Experts of a small language model: 445M tokens, 9326 steps.
Below are experts of layer 5 (counted from 0) of a mixture-of-experts language model. Rows are named router (the router's row for the expert), gate (a neuron's input weights, with its number), up (a neuron's input weights, with its number) and show model dimensions 0-127. Each number is 50 + 15 x the weight over its row's rms, rounded and kept within 0 to 99.
After each expert's rows: a language model's description of what the expert responds to. This comes from a sample of Wikipedia text that the model never trained on.

# expert 6
router:52 52 67 21 57 47 23 32 55 63 72 41 40 13 55 39 62 69 40 45 17 21 66 66 67 51 50 30 15 51 56 33 48 52 25 39 68 38 42 35 25 53 46 61 66 52 51 79 36 35 52 73 63 45 43 64 68 39 65 35 60 55 36 40 84 37 43 36 63 35 57 50 70 60 46 49 61 56 70 79 39 58 40 75 46 38 32 31 47 39 38 39 56 40 57 36 51 44 36 37 19 48 65 41 59 58 64 40 27 43 15 28 43 59 52 44 60 45 48 66 58 50 31 23 59 50 39 47
gate2:53 68 74 39 46 44 31 54 74 54 56 28 53 14 35 48 49 51 38 60 45 40 55 59 32 71 73 57 54 57 38 57 41 46 41 52 68 62 73 45 63 49 31 74 52 34 58 61 21 41 33 60 68 33 53 47 34 61 41 77 73 58 71 66 63 46 70 20 60 22 71 20 42 66 68 19 81 62 75 56 23 64 39 37 30 61 40 45 48 57 31 64 44 65 40 70 23 46 37 58 34 58 55 54 25 69 64 59 49 54 56 40 33 37 47 72 42 40 36 49 39 59 33 38 69 53 46 42
up2:54 41 61 64 48 61 63 57 13 45 31 84 56 58 59 77 74 45 56 66 36 60 45 53 76 39 44 44 61 88 62 65 43 70 44 52 40 45 41 44 76 51 61 36 35 63 57 33 68 60 42 53 30 61 51 45 29 53 44 09 25 71 31 44 56 40 45 45 23 61 48 52 58 43 43 41 79 23 59 45 33 46 53 62 58 78 36 71 41 41 53 37 39 22 39 77 48 51 69 37 49 27 48 54 77 41 53 44 70 68 48 57 63 49 40 24 67 29 53 61 66 41 58 70 37 69 55 55
It responds to: Word-final s-endings and plural pieces, as in types, Presbyterians, Rangers, plus place-name pieces like Blacksburg, Brunswick, Wiltshire.

# expert 36
router:61 72 60 58 62 35 44 63 54 42 57 42 43 34 45 57 66 55 54 63 52 53 51 68 55 47 32 37 49 60 61 17 70 42 41 48 75 42 30 31 28 48 42 57 66 35 34 60 44 61 39 72 36 35 90 60 60 37 59 48 50 82 47 58 47 42 79 61 51 35 29 50 63 31 35 68 79 71 46 53 30 62 26 32 54 41 27 29 82 35 48 39 69 50 74 31 44 66 38 52 46 58 71 48 23 30 70 44 51 65 27 33 54 28 26 67 51 51 57 71 71 41 42 25 44 62 38 66
gate0:46 68 41 59 61 23 71 47 28 34 35 50 44 58 61 40 89 54 18 39 48 31 66 51 46 41 46 45 74 60 59 31 68 43 40 45 15 60 45 31 60 73 47 78 49 40 40 49 53 69 31 52 32 65 48 64 48 77 60 34 50 71 23 54 76 25 50 43 39 31 41 54 30 33 30 63 42 61 45 43 49 37 34 39 50 52 43 50 58 22 37 49 48 55 63 37 41 41 33 62 61 71 28 28 40 74 78 41 21 21 36 51 51 48 44 61 38 57 55 55 52 58 45 18 50 66 53 80
up0:73 52 41 62 39 53 44 64 47 51 37 40 57 14 54 67 55 59 20 22 37 29 28 69 35 76 42 49 52 44 54 60 47 50 48 70 49 52 63 87 33 63 41 68 31 70 35 40 59 43 33 55 62 66 70 34 37 57 82 42 35 57 50 72 57 32 59 67 25 46 58 40 57 46 44 08 55 35 40 79 44 38 20 58 49 59 34 62 28 51 64 59 58 57 61 44 31 57 75 73 36 62 48 39 54 58 49 56 68 18 60 68 54 63 63 54 52 59 40 50 60 49 63 56 80 25 66 55
It responds to: Head nouns ending a noun phrase before punctuation, in sports, taxonomy and geography: genus, place, Church, injury, Championships, District.

# expert 42
router:50 55 63 43 55 29 26 67 71 44 35 33 60 46 28 47 63 63 51 49 55 31 69 66 49 51 43 25 66 62 25 54 44 48 54 52 62 57 47 54 27 53 49 38 52 25 47 57 30 22 45 56 43 42 61 78 18 14 49 71 41 68 39 23 49 35 76 55 39 25 45 36 72 22 28 64 55 62 67 62 45 65 37 57 57 40 53 54 54 18 47 55 44 57 64 58 51 61 36 41 51 31 84 58 42 30 59 26 53 79 56 30 53 45 34 78 47 61 35 46 40 20 57 31 42 43 33 74
gate0:41 46 57 56 73 55 47 37 50 40 43 68 34 59 41 43 57 66 44 52 23 43 89 51 53 43 53 47 27 37 41 59 56 57 56 44 31 58 20 67 61 54 37 38 60 72 46 35 56 64 59 66 42 81 37 39 50 31 69 42 35 36 48 68 60 55 64 48 53 47 45 64 33 54 25 54 44 25 70 43 38 72 34 16 58 33 32 45 38 11 33 35 41 40 55 25 35 41 79 74 84 50 57 31 44 35 74 17 69 52 56 43 26 47 63 46 39 13 45 50 40 45 63 43 64 40 49 41
up0:76 52 54 36 40 37 54 48 46 64 50 35 56 55 49 35 48 55 50 62 49 73 91 34 52 85 50 64 57 56 66 67 56 77 50 36 25 48 55 59 51 22 70 52 51 41 38 16 56 58 58 46 69 57 66 62 61 69 47 42 52 70 67 47 45 47 62 43 52 46 33 56 39 67 41 32 57 65 61 45 73 39 56 39 78 38 48 35 27 67 44 29 45 70 38 14 83 58 52 29 35 36 71 55 30 57 36 36 79 24 45 59 31 53 34 42 30 28 49 66 74 59 79 57 57 52 40 30
It responds to: Values and short labels inside pipe-delimited tables: numbers, Decision, Short, Tied, Running, Episode, Nominated, Written.

# expert 12
router:63 73 45 46 58 54 22 65 70 35 28 23 83 50 40 54 80 63 56 62 28 37 58 14 67 58 53 71 57 60 54 35 57 40 41 58 65 40 35 30 24 48 78 70 59 50 29 53 32 47 68 53 61 27 41 68 49 47 46 41 54 59 44 38 50 50 62 29 29 11 34 66 67 37 57 70 35 53 75 43 42 39 35 37 36 28 34 41 50 33 42 57 62 44 57 43 35 44 18 55 50 54 73 21 44 37 63 40 70 61 55 40 40 39 37 48 52 54 52 57 56 12 48 51 41 28 40 42
gate1:34 45 32 59 60 67 54 46 56 69 44 51 11 56 59 46 61 30 08 73 62 57 37 28 37 51 62 37 32 57 57 37 43 37 52 35 42 32 39 61 59 60 58 46 50 34 41 86 33 48 65 45 42 50 34 61 71 54 66 20 36 29 27 81 55 52 35 47 49 37 64 53 32 53 49 67 39 40 50 16 63 76 31 47 45 66 36 22 50 18 48 34 47 41 21 34 63 41 27 80 56 35 56 44 61 54 67 41 63 71 29 53 56 33 74 64 44 35 61 48 50 34 45 48 53 68 57 45
up1:39 24 57 42 31 77 59 60 66 47 33 51 37 54 73 40 42 34 44 45 29 86 33 35 56 61 34 73 37 52 46 45 55 63 38 28 46 49 64 47 66 69 25 33 63 41 32 69 29 50 22 25 57 58 43 49 56 56 49 38 37 42 09 38 67 45 78 45 32 38 54 69 58 42 34 34 42 79 62 37 29 63 36 65 42 59 54 26 45 57 31 33 42 46 38 21 67 43 32 59 42 55 65 49 58 20 61 17 37 49 57 51 64 45 55 36 73 60 50 45 71 58 62 21 36 43 49 41
It responds to: Verbs and verb endings in narrative prose, often after to/he, especially movement or causation: go, moved, returned, able, brought, relying.

# expert 46
router:59 67 54 57 57 36 25 34 66 35 46 34 55 21 31 53 48 76 41 46 55 40 54 38 65 50 43 48 62 60 47 22 60 43 38 52 94 40 43 26 09 57 52 76 55 41 44 69 64 67 51 48 54 45 55 66 52 34 67 29 41 68 33 55 52 39 57 51 57 48 32 61 74 48 58 61 39 69 42 55 47 51 22 24 51 29 20 47 66 41 38 68 68 62 62 65 35 50 32 39 46 70 69 51 43 06 46 55 43 60 33 25 42 36 36 69 46 33 22 67 52 22 35 52 63 48 44 63
gate0:61 46 60 40 52 31 48 32 60 45 47 79 48 46 21 24 47 80 26 41 30 50 64 35 58 53 36 37 55 60 60 62 45 57 60 47 45 50 28 87 36 64 33 70 27 44 60 50 44 43 55 49 41 40 44 66 32 41 87 42 30 14 44 45 55 62 47 44 41 68 35 58 68 51 30 33 37 56 55 51 52 59 56 09 60 63 46 22 48 54 41 32 79 55 52 28 44 53 15 39 34 19 74 29 54 29 53 53 40 56 34 40 42 70 71 59 48 63 29 69 47 47 51 47 45 28 48 55
up0:60 76 74 42 52 52 44 60 31 51 40 80 34 65 43 66 54 34 48 37 16 44 67 66 42 45 41 43 76 68 42 63 56 35 59 47 41 36 63 89 44 47 62 46 56 26 61 62 45 67 37 53 65 58 55 69 46 75 61 37 68 30 42 34 53 55 66 48 33 96 37 47 40 68 55 57 38 76 59 67 57 36 51 28 67 65 34 55 73 48 71 64 51 47 91 64 65 74 47 49 42 64 62 25 49 79 40 55 49 44 51 53 70 45 49 55 43 39 27 51 45 47 41 51 50 40 14 35
It responds to: Newlines right after == section headings or paragraph ends, plus long-vowel letters like ō, ū in transliterations.

# expert 15
router:77 74 38 53 54 61 60 54 43 56 51 17 61 51 49 51 45 66 73 68 38 36 64 33 96 32 29 39 51 49 47 48 42 67 31 59 42 29 25 37 39 32 37 62 52 43 59 99 42 43 56 63 61 26 74 64 48 45 63 29 60 53 39 34 53 29 44 43 51 24 41 47 63 55 54 20 60 57 56 59 10 78 26 28 60 50 32 58 40 44 23 57 48 39 64 53 54 50 53 53 59 52 57 43 43 48 76 60 67 56 45 37 50 50 51 70 62 73 26 48 49 44 51 56 45 31 59 74
gate0:72 68 39 40 41 61 42 45 50 61 70 45 21 46 47 57 60 99 39 70 41 57 57 65 69 60 34 38 66 42 45 74 45 44 31 58 49 42 44 78 35 54 41 52 35 27 48 55 53 67 59 41 61 56 63 34 38 54 63 48 45 88 42 68 73 35 55 42 51 17 52 46 37 36 68 40 61 58 35 69 55 51 58 55 47 50 46 68 37 49 86 62 58 41 65 32 28 42 48 16 53 40 41 45 47 40 25 33 77 44 60 57 14 31 43 58 68 40 65 28 47 59 69 52 53 77 55 32
up0:40 53 45 33 31 37 58 63 61 53 24 39 68 56 33 17 47 44 54 40 53 49 57 41 36 63 50 72 29 71 38 50 33 64 36 15 69 61 39 50 70 65 51 33 36 32 57 57 62 34 63 72 55 46 72 58 57 68 63 56 59 75 44 41 41 32 50 13 62 50 42 63 42 62 57 46 43 69 30 57 61 44 20 52 26 54 33 72 66 61 48 22 24 47 59 55 52 57 43 60 24 63 60 60 48 22 26 45 40 53 77 46 57 59 63 61 66 55 14 50 64 40 30 61 64 18 34 38
It responds to: Middle syllables inside non-English proper names in tables and lists, such as South Asian, Arabic, Chinese, Slavic: Bengh-az-i, Malh-ot-ra, Bad-ie.

# expert 45
router:68 53 30 54 49 48 48 39 32 61 40 28 64 36 43 57 57 66 31 53 63 28 45 58 70 55 57 29 44 56 61 60 56 43 25 45 54 60 45 56 20 49 61 38 31 41 53 63 61 23 59 55 49 22 27 80 33 53 53 29 45 44 43 46 35 14 46 29 60 45 56 59 84 17 50 27 48 48 54 76 63 67 51 56 51 54 39 14 74 38 51 27 71 25 67 54 56 50 51 61 68 44 71 68 49 29 59 44 27 69 64 34 56 41 54 43 23 66 51 78 61 33 43 61 48 26 71 43
gate0:39 51 22 39 59 63 55 57 56 52 60 47 31 54 50 59 38 76 50 55 33 58 58 39 50 59 63 25 20 62 28 59 78 78 23 62 56 54 49 70 45 48 34 62 57 40 48 44 56 34 36 69 41 48 46 46 33 52 56 41 74 42 44 37 42 39 43 45 68 40 41 70 62 16 64 24 57 65 43 46 73 64 56 55 36 74 49 36 85 62 53 52 57 15 54 25 55 29 44 61 40 54 61 58 75 84 69 35 49 58 56 36 56 32 31 18 75 64 38 61 56 33 42 69 66 42 43 83
up0:26 23 62 70 62 36 45 27 63 60 66 63 77 56 65 69 59 47 34 56 53 48 33 54 43 47 44 43 52 35 79 63 36 45 79 37 68 74 55 52 23 62 45 44 68 57 52 62 45 56 68 41 61 51 54 72 46 62 34 65 37 38 64 56 62 41 37 46 23 27 34 27 36 99 35 69 35 53 23 56 44 33 43 50 61 48 35 47 29 44 40 74 69 79 65 78 34 55 55 31 43 51 49 50 18 25 33 59 56 35 46 50 40 67 54 58 38 62 39 59 51 57 62 43 60 38 80 51
It responds to: Opening stems of words, often before -le, -les, -ing: ang-les, cast-le, Sing-apore, sett-ing, hand, app; also byte-order marks.

# expert 43
router:70 51 62 46 57 32 29 38 56 46 40 29 46 44 46 21 42 66 49 57 15 40 56 52 68 43 40 35 60 55 30 36 49 52 60 68 61 50 48 59 20 73 35 52 49 29 60 74 47 52 64 78 31 00 73 64 56 49 44 41 42 83 64 36 61 23 75 39 55 41 41 37 91 58 60 38 59 45 29 44 56 54 38 46 75 28 20 48 67 52 48 48 72 51 45 46 57 45 40 43 44 41 75 65 46 36 56 54 36 59 50 36 35 54 24 64 56 54 41 57 44 53 62 58 57 64 26 66
gate1:22 24 76 48 57 46 60 40 38 34 43 53 72 53 42 52 67 58 57 61 29 55 33 74 68 74 78 56 48 48 45 34 70 66 32 46 55 21 55 38 36 54 59 54 33 61 55 35 20 41 43 31 70 64 49 43 53 45 67 12 49 44 53 38 50 42 29 39 61 23 20 42 71 28 56 31 39 80 78 54 65 59 44 45 57 46 47 59 66 30 64 62 39 40 47 62 46 48 52 46 63 98 42 47 51 40 34 70 55 37 47 77 61 31 62 47 55 31 43 66 54 47 69 37 64 27 56 56
up1:54 74 44 62 54 31 42 62 73 56 63 46 55 44 53 46 59 49 60 49 49 42 37 57 76 29 63 40 58 50 49 30 43 67 63 48 42 34 88 59 75 45 36 28 48 52 39 23 38 19 37 59 62 81 57 44 55 33 46 52 24 17 49 55 52 62 93 58 60 28 62 44 55 65 66 58 56 51 61 33 35 81 56 22 65 66 33 50 56 32 61 72 65 49 56 58 66 54 46 49 53 20 66 83 48 51 79 45 51 66 35 68 49 41 65 55 56 43 43 54 34 28 23 79 65 49 49 43
It responds to: Word-internal syllables of foreign or unusual proper names and taxa, such as Sul(ut)epe, Tenn(ak)oon, D(und)ee, P(ach)ydiscus.

# expert 34
router:47 55 67 65 51 27 55 76 39 47 29 34 55 45 32 59 45 55 58 33 28 35 46 43 52 53 52 51 24 82 71 51 56 63 23 40 59 66 43 54 56 70 37 49 54 42 43 64 53 24 74 69 71 48 47 74 53 22 51 16 60 50 73 50 68 53 58 70 43 33 02 39 64 25 38 32 63 41 59 44 53 69 48 21 27 34 53 46 81 51 48 59 69 56 58 32 43 43 32 75 54 60 59 52 44 50 47 37 49 47 41 34 42 49 40 43 04 71 45 45 64 28 46 41 54 39 55 66
gate0:58 43 78 46 55 53 39 50 51 43 30 44 46 69 57 79 57 58 50 44 73 37 54 60 53 53 54 69 28 64 31 28 55 34 70 72 44 53 63 48 70 48 45 63 69 93 26 43 45 24 42 61 55 50 51 50 65 66 49 51 62 31 30 39 47 61 42 40 44 67 54 74 31 29 71 29 38 37 46 50 47 40 43 63 55 19 43 14 48 25 32 59 69 13 53 61 60 52 28 62 72 53 54 48 30 46 35 33 74 42 41 61 33 61 38 55 23 67 28 71 77 36 70 51 55 62 49 53
up0:65 50 32 76 37 23 46 62 51 53 40 52 41 22 62 76 39 39 41 53 29 67 48 69 58 42 29 42 48 64 58 59 40 62 51 40 27 30 50 43 56 64 57 60 25 27 71 50 34 24 69 81 36 79 36 38 10 35 51 48 29 40 54 54 35 76 55 63 52 36 49 53 69 55 30 57 64 60 56 63 58 55 30 34 78 82 37 64 42 34 63 62 27 70 84 52 45 53 37 56 56 47 55 58 61 39 72 41 58 54 60 13 34 68 49 59 52 46 39 62 36 54 64 40 68 36 39 56
It responds to: Adjectives before nouns, mostly nationality or scope words, plus of, e.g. British, American, local, national, international, global.

# expert 39
router:41 59 52 40 55 23 24 58 36 55 62 41 68 42 51 51 41 46 50 54 35 33 70 38 83 56 55 50 63 52 35 38 65 53 45 39 55 50 48 50 25 36 41 74 60 41 51 54 40 16 70 49 38 43 94 65 52 42 71 43 59 52 21 33 55 64 70 66 48 23 26 76 83 53 61 54 60 56 52 58 36 90 26 46 35 40 18 39 39 38 53 47 57 31 47 35 67 43 28 54 44 54 73 49 53 25 67 57 44 55 17 45 63 50 42 71 49 35 39 48 46 42 53 47 85 36 62 62
gate0:55 61 24 48 78 84 63 35 32 44 73 30 57 79 65 44 48 23 52 58 76 38 55 49 50 63 54 52 45 55 46 63 53 50 47 57 71 52 44 61 62 55 35 57 73 40 77 48 52 35 52 57 52 53 43 57 39 60 22 55 19 49 54 49 64 38 46 70 49 39 43 53 51 48 50 52 48 38 55 81 62 44 47 31 61 57 56 63 45 62 38 46 65 59 49 15 67 69 58 38 57 45 75 73 64 25 18 64 34 34 29 39 55 71 57 53 30 69 75 99 45 31 65 55 74 49 60 51
up0:86 65 47 47 35 62 42 47 27 43 42 65 53 51 53 58 33 64 34 42 40 33 49 56 50 52 39 47 38 42 52 89 43 54 71 55 60 56 64 73 49 84 70 52 24 25 39 53 49 50 69 48 45 46 57 41 63 58 67 67 58 30 52 64 82 42 58 33 83 54 39 39 59 47 80 32 28 32 40 48 27 58 61 66 26 32 57 23 30 41 50 35 50 60 33 64 56 70 82 49 42 66 80 80 59 68 60 65 33 40 43 58 81 53 70 42 33 39 43 51 45 62 36 45 69 50 51 49
It responds to: Final pieces completing person or place names, often followed by a comma, 's or "was": Bald-win, Dov-rat, Walker, Johnson, Anderson.

# expert 44
router:51 59 46 56 55 28 47 65 67 50 22 38 64 48 50 45 41 67 58 77 44 47 58 60 66 38 57 56 36 73 53 24 60 44 41 49 70 57 36 31 38 49 38 74 51 34 56 53 37 60 41 54 34 62 64 60 57 33 30 45 55 74 37 67 58 66 55 71 83 33 33 51 63 49 09 37 62 74 53 67 45 79 54 47 33 38 41 31 51 31 30 26 71 52 66 34 48 07 37 63 42 36 83 76 39 39 48 48 52 57 18 43 33 30 49 47 53 60 53 57 56 50 63 29 61 31 21 44
gate0:51 58 50 40 44 33 30 43 46 41 58 46 74 64 40 46 19 57 44 51 51 41 52 71 45 56 81 27 73 63 53 26 48 15 53 58 42 43 50 33 58 49 50 69 42 34 13 55 66 55 68 79 51 20 46 68 27 38 54 87 40 65 50 55 53 42 26 37 34 18 59 44 63 53 17 48 22 42 48 57 20 64 44 67 53 30 48 58 45 46 38 66 42 60 52 57 48 33 58 67 50 38 45 40 53 50 42 72 31 50 82 57 59 46 53 37 47 60 32 65 38 88 39 44 45 80 42 54
up0:61 51 50 34 42 36 44 18 63 66 97 48 49 50 35 29 38 67 28 63 42 54 21 33 60 54 31 25 48 47 53 63 70 64 46 67 51 37 69 38 58 57 42 60 74 83 24 59 51 52 61 51 49 57 44 39 45 39 47 40 48 68 87 72 53 56 50 29 50 53 63 53 45 69 25 70 32 48 52 33 62 35 36 68 25 67 57 40 36 54 64 66 64 46 54 21 47 33 46 78 49 35 41 53 49 56 40 63 61 38 27 79 32 56 49 55 64 72 44 50 28 47 41 23 49 74 37 31
It responds to: Last pieces of nouns naming places, regions or fields before punctuation, such as jungle, hinterland, underworld, Africa, world, east.

# expert 59
router:48 51 75 65 72 19 58 67 32 54 32 20 61 44 34 52 32 51 61 41 26 29 59 53 77 60 28 41 17 82 60 43 57 58 50 50 45 56 56 52 51 49 33 46 43 51 32 60 47 39 63 79 42 42 47 69 46 16 41 37 74 30 57 48 94 56 53 54 37 37 22 44 64 31 44 55 58 38 67 71 46 63 45 16 39 44 62 45 76 46 47 55 65 39 61 42 52 42 45 90 51 57 65 28 25 46 54 34 49 40 58 37 44 46 56 57 26 60 39 48 52 33 62 59 56 45 73 69
gate1:66 32 83 63 47 54 42 39 59 43 41 33 78 41 52 48 41 50 23 35 54 19 66 65 66 54 66 60 49 37 30 61 31 12 35 48 89 70 50 74 38 89 50 72 69 35 67 80 33 63 38 65 66 60 48 47 52 50 45 49 37 43 53 57 69 58 42 62 43 69 54 69 37 40 65 40 51 42 67 30 43 45 47 55 43 76 38 42 40 46 47 32 65 38 56 41 47 36 65 59 50 71 28 44 22 42 51 39 46 29 20 44 30 60 35 68 63 50 48 20 66 52 53 54 72 36 46 51
up1:40 57 34 52 47 34 52 50 38 51 53 68 13 49 46 56 58 37 50 78 33 71 34 33 36 70 07 59 57 73 67 31 59 54 45 51 00 16 49 22 67 32 75 33 35 51 25 40 54 63 57 39 26 34 53 68 59 43 63 57 37 57 64 36 32 30 64 51 48 45 45 22 56 73 33 48 50 41 50 48 42 41 64 57 58 75 61 45 57 51 53 50 39 74 44 47 59 58 33 36 49 30 51 56 46 44 39 53 67 80 61 40 49 36 66 27 60 56 43 64 50 25 67 42 62 57 57 37
It responds to: Nationality and regional adjectives or their endings like -ian, -ish, such as American, British, Armenian, Kurdish, usually before nouns like politician or Republic.

# expert 52
router:71 62 39 47 56 35 41 74 51 33 51 54 39 22 36 53 55 40 60 46 55 52 53 56 51 49 31 52 25 80 60 34 45 46 41 37 82 57 45 27 59 72 84 46 64 45 24 67 64 71 56 57 52 46 42 65 27 20 78 61 59 68 44 38 49 30 69 59 50 42 42 55 54 36 47 65 44 67 41 60 59 65 17 56 36 39 18 33 45 51 13 11 50 52 59 66 58 65 47 48 37 42 61 62 33 07 57 39 54 64 56 43 59 64 51 50 24 60 38 57 36 31 49 42 62 24 50 53
gate0:33 68 51 53 48 55 54 32 55 54 94 34 51 39 29 34 57 70 78 43 37 50 37 47 31 65 49 59 41 46 33 55 45 38 39 41 58 42 58 26 45 34 54 46 43 55 57 57 49 75 28 47 24 20 52 49 44 46 59 61 37 28 73 69 41 56 46 44 56 59 65 50 47 47 54 44 20 42 55 51 42 39 36 52 27 25 55 34 69 69 32 61 59 57 68 81 64 61 09 70 54 26 63 58 64 54 39 77 77 43 34 40 88 32 70 57 70 48 43 51 65 45 18 56 32 36 38 39
up0:26 49 26 46 63 55 36 75 34 24 34 59 73 48 61 64 20 66 47 23 60 64 53 52 70 57 50 41 69 54 50 73 74 80 43 37 42 50 58 70 47 68 37 54 59 61 30 46 42 54 61 53 63 73 53 49 50 52 67 65 69 53 26 36 54 67 42 60 60 60 57 80 51 56 32 42 73 46 68 51 64 46 64 18 81 44 66 56 36 47 37 23 54 56 44 60 22 54 70 40 35 60 33 72 86 38 47 55 36 47 81 48 38 42 24 60 50 59 68 19 55 44 67 47 35 51 53 61
It responds to: Full stops, decimal points in numbers and coordinates, and dots in abbreviations or web domains, e.g. 51.8, U.S., co.uk.

# expert 19
router:62 52 78 46 54 00 38 50 58 46 54 52 42 51 31 56 67 48 48 72 59 32 45 58 68 49 61 56 34 74 69 41 55 58 36 48 57 38 30 60 31 70 32 42 54 34 52 48 34 49 49 53 40 56 67 63 58 24 56 61 27 80 41 36 39 54 60 58 61 33 23 39 63 44 37 51 48 61 56 54 43 65 13 53 72 14 54 32 57 33 50 40 44 49 59 31 42 33 38 55 49 41 77 67 40 33 58 66 36 61 37 26 59 54 45 60 44 62 34 64 46 24 61 48 82 35 55 72
gate0:84 45 20 57 63 57 60 42 33 50 33 33 66 37 31 66 47 31 51 31 50 33 25 48 43 54 24 61 74 77 38 47 49 51 72 37 58 26 36 47 44 49 25 52 50 57 42 56 49 48 59 70 47 65 22 61 49 42 23 54 64 34 37 71 58 63 82 38 30 67 49 78 13 32 39 38 73 33 41 48 77 21 63 52 41 58 55 45 33 39 22 49 50 48 68 29 30 35 33 67 48 43 42 58 66 60 63 42 63 66 39 44 41 53 62 63 35 67 41 47 62 62 43 33 33 36 56 39
up0:35 45 57 50 68 42 51 51 84 51 28 45 71 36 50 73 71 59 46 43 57 51 43 43 77 68 67 63 42 35 63 34 61 36 45 62 43 55 57 53 17 32 67 55 46 24 22 48 62 72 62 42 51 39 72 51 35 46 43 70 56 46 51 39 37 29 54 73 58 67 46 30 51 50 56 29 59 55 79 74 54 35 93 28 56 29 49 66 60 26 30 58 60 28 49 49 49 53 22 51 50 76 20 40 58 43 51 72 50 43 53 28 41 38 55 78 49 61 38 24 50 42 43 79 65 30 49 52
It responds to: Digits, decimals, units and percent signs deep inside statistics tables, such as times 1:56.82, 8.7 mm, 0.3%, 7/10.

# expert 35
router:59 52 35 27 65 22 46 35 49 21 50 50 60 50 52 51 70 62 61 46 41 50 89 75 44 60 35 41 49 99 57 34 58 37 49 43 72 54 48 43 26 54 69 61 76 24 46 57 25 51 61 74 49 53 60 49 53 49 53 61 48 52 34 35 45 45 62 51 29 30 39 76 53 08 45 49 42 53 82 48 47 58 20 56 74 53 50 38 26 24 56 34 48 55 67 31 46 50 50 56 33 54 50 59 54 31 60 20 51 35 42 38 34 49 50 74 38 39 47 64 42 30 54 46 46 59 50 90
gate2:56 69 62 47 55 63 55 70 73 28 55 47 57 72 33 57 27 36 49 69 57 27 55 44 41 66 56 42 58 65 59 57 37 33 67 68 86 60 39 42 36 43 75 37 62 70 63 82 22 28 48 79 35 20 48 44 62 47 51 61 55 87 49 49 42 45 59 23 18 75 60 42 74 46 41 53 42 43 41 65 38 18 58 58 70 58 66 55 58 53 47 63 46 52 47 73 47 30 45 47 56 60 31 59 42 34 65 63 56 46 33 46 76 47 39 66 23 64 16 31 58 51 55 38 45 54 61 53
up2:52 50 65 34 79 47 64 32 61 32 57 80 70 51 26 46 55 40 47 76 61 28 27 49 22 60 47 50 73 53 64 66 58 49 60 56 34 29 58 64 62 55 71 33 28 71 38 72 66 39 62 54 58 36 47 49 46 40 50 44 56 81 22 37 47 12 57 31 39 64 36 72 67 54 73 49 61 73 62 33 47 21 53 57 33 44 49 56 48 65 83 69 38 30 58 66 66 52 38 45 66 60 42 49 39 37 67 59 31 59 49 26 35 82 39 54 44 53 33 40 34 64 52 41 42 65 51 74
It responds to: Small integers in table cells and semicolon-separated statistics, such as wins, losses, goals and vote percentages, e.g. | 10 |, ; 3 ;.

# expert 54
router:77 47 45 43 55 21 46 47 53 11 40 66 70 54 33 69 52 41 49 45 59 35 61 80 56 49 37 69 24 54 59 29 52 51 26 64 81 40 28 26 69 49 61 60 55 44 40 50 44 62 58 55 55 49 57 46 64 51 37 40 27 74 24 29 49 34 45 75 35 38 42 45 61 32 47 52 51 38 89 54 49 49 28 48 30 44 63 32 69 36 52 44 61 52 77 50 38 36 39 55 39 30 57 73 44 39 69 41 32 78 27 30 54 48 39 49 62 35 68 75 63 19 70 49 48 40 66 74
gate0:78 42 15 08 66 63 61 56 59 47 62 69 43 56 27 61 48 54 79 59 56 50 59 72 68 37 40 35 35 34 39 04 52 54 74 63 33 47 55 37 47 32 67 46 27 49 65 67 52 71 52 46 34 71 53 71 30 75 79 41 43 47 33 55 57 32 34 81 68 55 49 70 53 46 57 43 62 38 45 67 46 30 54 45 44 60 34 42 52 53 45 54 36 72 57 38 37 37 53 33 46 59 63 63 63 44 49 51 83 57 23 36 62 50 68 39 49 72 54 76 70 59 51 62 37 44 65 63
up0:62 55 45 38 47 44 20 34 66 41 32 64 29 70 55 56 62 79 65 45 49 57 47 53 73 72 33 26 65 50 64 40 61 31 38 72 65 43 61 36 46 36 49 72 51 53 56 36 42 80 48 48 70 48 56 62 50 58 63 40 41 41 47 27 50 55 51 63 57 68 66 65 30 58 41 42 56 29 55 72 27 15 46 32 32 33 54 73 80 57 21 44 57 87 75 34 47 69 54 35 52 57 76 56 35 66 50 44 61 79 19 39 61 31 45 63 54 65 41 55 45 47 74 71 45 34 49 32
It responds to: Row labels and cells in results tables: Turnout, Majority, Total formal votes, Democratic hold, party names, positions DF/MF/GK, small digits.

# expert 47
router:60 47 98 61 72 55 38 68 55 40 33 52 70 36 52 17 70 44 95 62 56 41 68 45 37 56 55 33 59 65 30 45 63 65 26 59 42 44 44 32 39 54 41 73 55 39 48 57 73 42 43 56 59 42 45 56 48 27 48 45 53 48 18 38 68 28 91 49 51 11 25 36 71 21 46 53 67 67 43 59 56 49 50 47 65 59 68 38 45 46 53 58 58 42 63 55 25 55 32 67 47 38 68 31 57 34 60 54 49 51 47 35 25 48 31 66 43 60 48 54 49 24 74 40 42 51 51 53
gate3:63 60 36 73 65 39 87 52 64 69 55 60 62 60 48 57 58 60 42 69 79 56 66 38 53 46 26 55 72 69 61 47 84 43 65 36 38 20 37 62 52 57 72 52 67 40 47 47 36 49 54 78 51 51 38 55 64 59 78 25 35 38 39 60 58 59 40 51 76 40 49 41 72 43 49 24 63 53 53 76 34 63 29 45 35 26 64 53 69 47 79 45 63 51 47 66 67 19 53 29 49 16 37 71 72 52 53 39 59 41 53 49 37 53 59 81 45 53 23 43 43 32 48 42 71 43 36 63
up3:43 56 49 31 31 55 78 43 48 46 53 38 29 20 41 69 51 63 68 27 43 42 30 36 84 72 63 60 48 65 32 51 39 51 56 44 40 43 37 45 43 30 59 54 49 52 57 53 43 99 49 64 40 56 34 79 49 58 22 37 41 60 46 77 28 63 39 32 51 28 50 46 65 48 55 55 40 47 40 68 42 60 50 82 47 23 52 46 13 52 65 48 50 53 40 31 36 80 67 53 57 41 62 52 58 74 66 62 59 51 41 46 41 38 74 37 22 62 57 46 41 64 52 17 31 59 41 45
It responds to: Modifiers before role nouns, such as playing positions (Centre, Left, Full back), party names (Liberal, Labour), former, Deputy, after "Position:" or "was a".